config.yaml
n_experts: 64
experts_per_token: 4
moe_layers: [1, 2, 3, 4, 5, 6, 7, 8, 9, 10, 11, 12, 13]
balance_loss: 0.00695
init_std_router: 0.0216
lr: 0.0024
beta1: 0.95
batch_tokens: [65536, 131072, 262144]
seq_len: 1024
steps: 4322
dataset: "wikipedia_en"
Below are experts of layer 8 (counted from 0) of a mixture-of-experts language model. Rows are named router (the router's row for the expert), gate (a neuron's input weights, with its number), up (a neuron's input weights, with its number), down (a neuron's output weights, with its number) and show model dimensions 384-511. Each number is 128 + 24 x the weight over its row's rms, rounded and kept within 0 to 255. Numbers have three digits each.
After each expert's rows: "mostly gets" lists some tokens that are sent to it at least half of the time; "comes before" lists some tokens at least twice as common just after its tokens as in all text. This comes from a sample of Wikipedia text that the model never trained on. Tokens count by the router's weight.

# expert 18
router:120187112095132117139145118105151116138122137128125093176122147035123107124133133115129112113129121135096123137112132195134068085148143125127130119112130129140118186121120118117123158102124132106122085121114114127122095143132151143100132111123253124131105130141124158124136132131139124129121108158136127130193091117186088124127124125134125120147128124114133148122128124100132118125134
gate0:116100129095177098084136113132150114134120196156149116202085128104145141129142113098142102093158132137113138144140149146134133109139162154139173124104096102120115165144107127163118138122115118078104150159105110090172115132116149135203125132119111149152148129100123144111171102069167116172143142098141135102163134138119140132166128141173105151112144154115152077135142125131115105115156
up0:160127126171104119134121107151123137146114114145213105140124097129148120129149133109137167109115136099134143130169158104117095164131122094163146088144149160183146173125126157149068093117157138171085091161117140157147173152133126127138134142097163084093097177107129160154097130152161122105134146151115139097066095106134120129115133140120123101097134126124128170153113100108128135193102
down0:102139142134146118126138125130157127148109098149116171102104139108130103135126155091119189143150112143172101155118139173127154103181124122118125125122152135088122145092163156092166119126124135119138082174124142161103081139148153143085132121108098155138133088080133135121147122131141107110116138126094169139121140145097136143120094141166147163125134124125116154101178115139139131107111
mostly gets: " than", " since", " or", " usually", "On", " whose"
comes before: "  ", " the", "\n", " 1", " 2", " 3"

# expert 21
router:114136083116121125139114152055109125153151129135159042134120136099122156128149120130123103172112103135114130149113130163117120103150129120132137113100106120136125223132146128136123209118146111079127085135123132137103137130130196134081135105138149123154131142132122116092181137140132125105129123149123125127108065132122090129126147104130129158136119097116144111127124164103128036117125
gate0:150118121122128098118163146141086129152126138140169102138115119149140169143171115129107121125120127117134101138128128108130155147162148139129123119117133091066135144149139112141115083132114121111112122164117086178112141110100156138116141131161163126162119103108092094134121164124105122145110093067137110143132155147137103176139123137128123149145098132123123121141176162169097124107121
up0:151141131181138153143116096134090150144111117125155129160137108130092070092118147081142119138113130118180121117112115186144140120159156140105120129114132166163150127149131138106132118116149123161110118137145147135153159107142113160086133158165143128140094127126168122140141118159088151150133148153169154114126135104133118083184143097110126093119109106101120127152113162160154165078115
down0:149092114130126129125155120086162121119162078159137128141086120110120174112141148125094139119127113135134135129111111120122127176099114132122151077128095122108113106111127127165116137087140129134080147141167072136136124150138140179102098160127180147107130108156135137116116111116182163147074083110117119107095131122102112112148157159122147130105116152093145123171121109156125098101116
mostly gets: " However", " throughout", " occurred", " again", " reached", " won"
comes before: "=", " the", " in", " to", "|", " by"

# expert 8
router:132150096096134113151140127128140113145108120127138082137122139109122127127138123122146108154091107136089138171112125189122114114203125115147177150119123137092120163123141124118123186113142111094135134123115073125129125192134155133100136128124214121133087146133122137098125142150139113116118122156126120133089094136091058131113178130137153166142201112125144189133116123103152080114133
gate0:112105107093120178131178160106135130134160115100144150149096125107141142120101138115114144117129123136157195108107150098156117128152105111148117159131078133141117141125088178090149121126122127123125127123100077091106091106127122117115135121156111132137137124097109088099085103143172068152125122146142122122162140126086127139096160124150167119121146142113105143158147160129118154143157
up0:147203106147085120105118123200182091137099137089108140146117138105128075136100152139123064155124106159076145125147123122151117167139166149124142159160105141119100150131134151131113111126141141142093100131077087151123101116159093125112155115100086134105163161109156094113136116101122121113187122126180115110137097134097130144140128142110134138146082111137127141118125128142131144155123
down0:137124141144101178143149144184101125125113116115083113143118129161092152147124148137122109123111119134142099111126096118126152136128113145144088129148162089124125121134183186139158114146096122159158126107132124140128142128146144173103117142130122148150129209088135147139148151101132108137093137122148165162154098098154105125164125159125106130141139107131123118139168147152161148154153
mostly gets: "During", "After", " During", " After", "\n\n", " includes"
comes before: " the", "|", "=", "-", "\n\n", "The"

# expert 24
router:121135076117127121146151150134110120167136129136124125123108108118127077123133131129148105126131122128115114125063131225118111096160147124137119149108111139072124170121176121087128147120147137079119092087132132132154105153130142123046134123141188123146081135134132134150135133139135118122124140140132124131126060127159118122118134125128107146138165123124184172132119202112165111124132
gate0:135104165117149128187108133109168145104124131109135154134126106143138116130107122093183145144096166095131131146181158111148141154118124091160138142079129142080115142101104157141147111145103127119167150109077166137089123115085133131129124103149135084129107116135100082091154116103126166120132110131093125117126152121118119118148096132166135102129109141099145118096095111166123125113155
up0:148091140087119170156112158170099125119096105136155118182167145111156132157132103126131119157119137113151146110149113120108128122129124169111151142116115120127131101159099105118153135134118146163175133134157161132134127122147105082107162120077110146119131161148123121117148136153109126119155095117157130132140154110154131155160144137138114140127164144111126160127179124105085165150107
down0:117099148117181130128159118153120100155088132158115087112124106121163125182107145161144144134104149151133138104117145126149112130133124155122109134155144080128116150101156118162140108104079129119164088121134140143137110149136114143152125140083123134111098165187137113112182142155130139126164152132120115101113090126160142118149165156121131117110138152087139121156110134077133129118089
mostly gets: " \"", " However", " von", "—", " :", " &"
comes before: "|", "\n", "=", "-", "  ", " —"

# expert 33
router:132149104106124127125134145066104116154142125156142038132106128109124181130135145133120109152119086131111116164063144148111111064144146140137137121099080118110125217122151118140130144116159129074115086136127134144088134181128128122033133095130150126139163140139113126111131126142130127126124139156128133127109077125109108126119136097124105183139122104122170137124138143116127113139122
gate0:132124145086117135107125151108148096156102173139122105123118137134103133134142159124144087094156107118115151119152145076130102132105139129176158132119093133109081165132095084156132124132123112068154130123165120143132125147102114128088105132122119112128180102112109120090095087149126116113164146126116086094147105116147155118098108097115126137140121128134120160111122109160164151099149
up0:161090143146104141137109142122139156126113130139112125133128139102140096102113215146119093105155139123127131108119102145118058149117158140151138091100167130140113119119178094132167091117153158120146131097126158103134112106184134147129128139094146120129138142137121122137078131120143121135112120063116147140136143088100146091124135133112128151205141142106167123101117150090110084110070
down0:130123164125137132130162155115111151103164114113122158117117115148145115117102116114132150168114149159179129118111104152138160092127142157099153099149105124159096144134154151160128149119121139117142150123124144111086083098103144132096100121150116148129156119073081119109128106123119161140138115086135171140153152172120157142170093121149129123140189134135149119112101116148079084091146
mostly gets: " According", " went", " least", " →", "According", " according"
comes before: "-", "\n", "  ", " 0", "|", " to"

# expert 40
router:110121073130140128162159161144126130158165127113129137113118120148126170126111097128136127122129125126131130110169102119063143152106152104129156104121121130114133129130121138105121135168142116173155181149131145100101157127128084134157130148127146121175145127125124135081127141130135115096117092131132121129122160143168129124125123151134157128128171086135166154130132132136116097122128
gate0:160113155153167135120142141119120110085134119148072095137120099129132120102117130133102127159131169097133166135164121101094144131149147149164147104146118111163118154168096175104145149134114121116115149115178128101133120100157157065100157115105176160139128091106134173117122119165142184177100146049127127107128140135081143122114161148130116147107136111130136091120092126120110165116090
up0:128120120146144169091109172120155094151091146117128143127134166120107125124145142131102121125117113124133182126106151155126103115169123097129120110134121104141102126120116166132141141117131116087110113126119143121136149116169134148106090100141120122147095173147135130147115133135135100145188142150151175136121140112163161144130130092096119132134091136162142165118087101137120143123161
down0:173160148107179092115110126143118176129129129140116121154087081135150116135109127120136155154161147072172114121121129151172120176144115113069127076100128125106124152153144127138117190114133137098136111066170155150120134116140130076129138155127077111132117149076127099167111151130145157142132145168102111124116104105069135129070154101111120158129123102063170110108141141120147130157142
mostly gets: " Records", " championship", " Championship", "shire", " Olympics", "offs"
comes before: " |", ",", ".", "s", " (", " of"

# expert 20
router:113135107110124130148127154041110122154149131143159046138120135103120160124145123133125095151115105139122131159112126139111122078150127116131157112091112121141120230131153124128118208118142102076125083125123135136105134124131195129068138101137156119152112145131119114091173140132133125109129130143127121125095080133117083134126140131131132140139125090118138115132123170101119047113126
gate0:144092158141110128158181135119129093140099130122127127138104148081125127100129169122121159191163129165204134111109130126083176123132086126124155151094122082123152098121091145146157073105120127124118086121145104143165134148114143153146074132195144140124102110131099120120091115142097095129154125123124118150075124131116114110142121137112146108143122080130081134136149148139128162140143
up0:129093121130069110145141100122079116159117140134155132148109105143142124145157111105136147127142132150108132104118173102140112108116133138124119107094110144136108125090103171105107137146136099148118148135123113149104114129123118138160139089124131164132124155090189130125118183142142154139084152077140110118139105091150125143132157112114119144117171111154122129105114085098132164146131
down0:165122102113143127109139148152119130153145110118110121133091107142120174153144118144131117125116153117113120119166122106129120167098119151127117099134159166147129160178162153136150141140089118109124147155212146111162082174099173093109161165102113179109166099169147130115133163062073156152161168103125126112117139126122118143114164101167132144123116122079130138138150097134113128155151
mostly gets: " received", " appointed", " announced", " stated", " said", " throughout"
comes before: " the", " a", " to", " in", " that", "="

# expert 1
router:112178073112129127145167104121158112130117128121128104161093128028128062127123109114145120135107127131081134162113126165135078104164108110152146134123126125132111149132128130096127181113125129116130112114095082129120124188136188130119134120121164121138105133145133133097152145136141115081100119145137125124192116129141077131119164113136143148143211128127134177125119141083172063119129
gate0:174111116125100139098151125159148132158147148149113113133116128110134157148152116151148111124138111115126126110149071112119110124130126146141103144167145150134121098103146142165142128148135117080115122178080163108113123120176173099101114105139129141099092115149126164137107124090119174101134130119141116128146147143122134159115107142142172155121138163125105133064134197147151128096135
up0:115133111092143113127079106100154142114102119130116129173155107116120132086101147124113108080096167145136099138149147133169091127104161143108158141142146155114125105121114108106152116111136151160143117122122128151153139106122090141115173150127137126121160119102069083147107128116103131139160163183157147128164157151108133097129092144108108122134100086120127143100122155132120129113129
down0:104149160125174140171139124181133100114123156096130101140141137138106123146112101121134110162117134114111157109120078143116158081131098138133144112149136145130131093103103132159115141133087101133138119116112139076131102117129129088172093124123173136118090130089115098156147130105153113141135155145073171123048098113138103140132153131138112080136113185104097155141120085132138114126154
mostly gets: " When", " when", "After", " while", "When", " after"
comes before: " the", " a", " The", "\n\n", " he", " which"

# expert 35
router:114139113120129129137121146073112122175144126128141033134119129105126134126141109130124102109116085130120119130076150140118130128132133119136116113086085120128125222125129131152125174122175123047106092132123081147159146132128149132060132110132138130162126137133124118092159120135130131118124121154125126124156052129138104125126159093127127159129112097124156111129143132138123080128119
gate0:154124135142127118145162157161154060136155140098120059104112081115110198158127122118145091081116102131097136136115127118164144150116159164114138159143159143166105141098116128092162111133149117139150118130134078169144151121151145180133136133123082143126169128135111100103150131113133112107099135118141138117116135136134128122134138106113098108162108164129101124093156078136119134128136
up0:160135117157086137146126128129146158168117137118125140125117107111122142103121149139107144133121155135117114108115116132125125133104155124084124132149145167112102109146134118164157161137093143143078137127169126141169182126135113106120179121130123116128121107124157102141126173115175104122138194108161144124148125118128138140139104144134141119154145103098173148169101084139110116118155
down0:139140111174140123151100141127147127123121134132127145104124176181146166165155156147119101145102136123103148134114138129123079150153118148117141161053174138132139124095123129133064148134144129116098144113130115144107160116091137148123109121170150170135123160166128117106122138137136129099070118104153110143108118123141123104168138138079113117111165141177146169133138145135142123143090
mostly gets: " 1980s", " 2021", " According", "According", " according", " 1996"
comes before: "=", "|", "\n", "-", ",", " to"

# expert 19
router:116132104113119135147123158056110123149147127137161056133125137097123154127155111128127102149110111139129130157107131140121111073153116119136145113098110130138129216128147133131119206124141112077131075131126113131105134130134201140074131104133159117150124140132122111091170142136135127088124125147121125128087070136125076131116128122128134155137120094115141121127126169104113063111125
gate0:133164088137105123113129138123140128118121124126098137186134123099152135118123142142130127155174141136118094147138160085146145174133130110118137120097124166153138100130126143152104097160086146148054111139099082143106131100134121112125106166184079119056113132066107131095111148083117134156080106138145105138145162151144179139132109162118126160141106125165124103163148086142162156143122
up0:157119141127116150144142152154132145152163132195117143104154141140145094119146131087124131147120136120134119122138154135175120116120140152129139164129135114086110136123132121120162149130105161121133112111139094098099102135083157136125126125094118181106140128116111106146168152138135169060099114106186115088095124115161168163119130111101132105125145144097127125128115109092095159132130
down0:145125121129115173112110101186084137126168135159105135128170154109087121139144126104073151150115093120159119109168171126131160098126132132101154139124094112142108095132127141134103091122139142093156132139132122118126174116183144148116117111163147135109115162127115136096116123108092125115143134115105126167132096104095101132141074121088130132116126114134161142135155083112120135107115
mostly gets: " However", " received", " announced", " said", " stated", " throughout"
comes before: " the", " a", " to", " that", "|", " in"

# expert 44
router:110118117136140128154142127159123133222186124108130130094119121142126144125112124129115135122136162125128129124177106102084140103100142115131148109121112127123133110126134137111124129149113120185156190148129150114103149107128062133168136183129134120148158127122127127073146138128135119058122095132127122126132167141170127125129119105131158120132183124130111141124121137147109095121132
gate0:131177103131134106138083113075108180125080114131099131115146133139142154182110112101079136129119091078110093114114130110080092127112113151150106140136151148155120156120132170126105154140144085087144148122178152177141120106099107137132140115114129139130149180135120113106135147099124113166136115158080142107129113126105134116143159131104160165135142117131139116113124115112129152135159
up0:140115120152131155107096156118124140125155133140159104121122069073168097135117088113136144190121107123187116131150107143140108148141116117111144162145144145120155167192085130117120137095135103147096133154115109146127151122084104163131110085107141129128116091139133155103130147104149117158138085116136144127144117171114157126169158100128170129128136125126167130178098141098123180122152
down0:119148155099123145130134114159130109119138097158098114123138096106132120126104162134121118114172110142132124140128111134181107128110107135150123163140113117130110101139148142158081129112141102139178128116165139105098149133089150122105132135186133086098093116113100112118122161113127141123146147147148143120137138109123139144139097144113162109126167161114116079095162104115166123069085
mostly gets: "DS", " garden", "ğ", "II", " Lem", "writer"
comes before: " |", ")", "s", " of", ";", "\""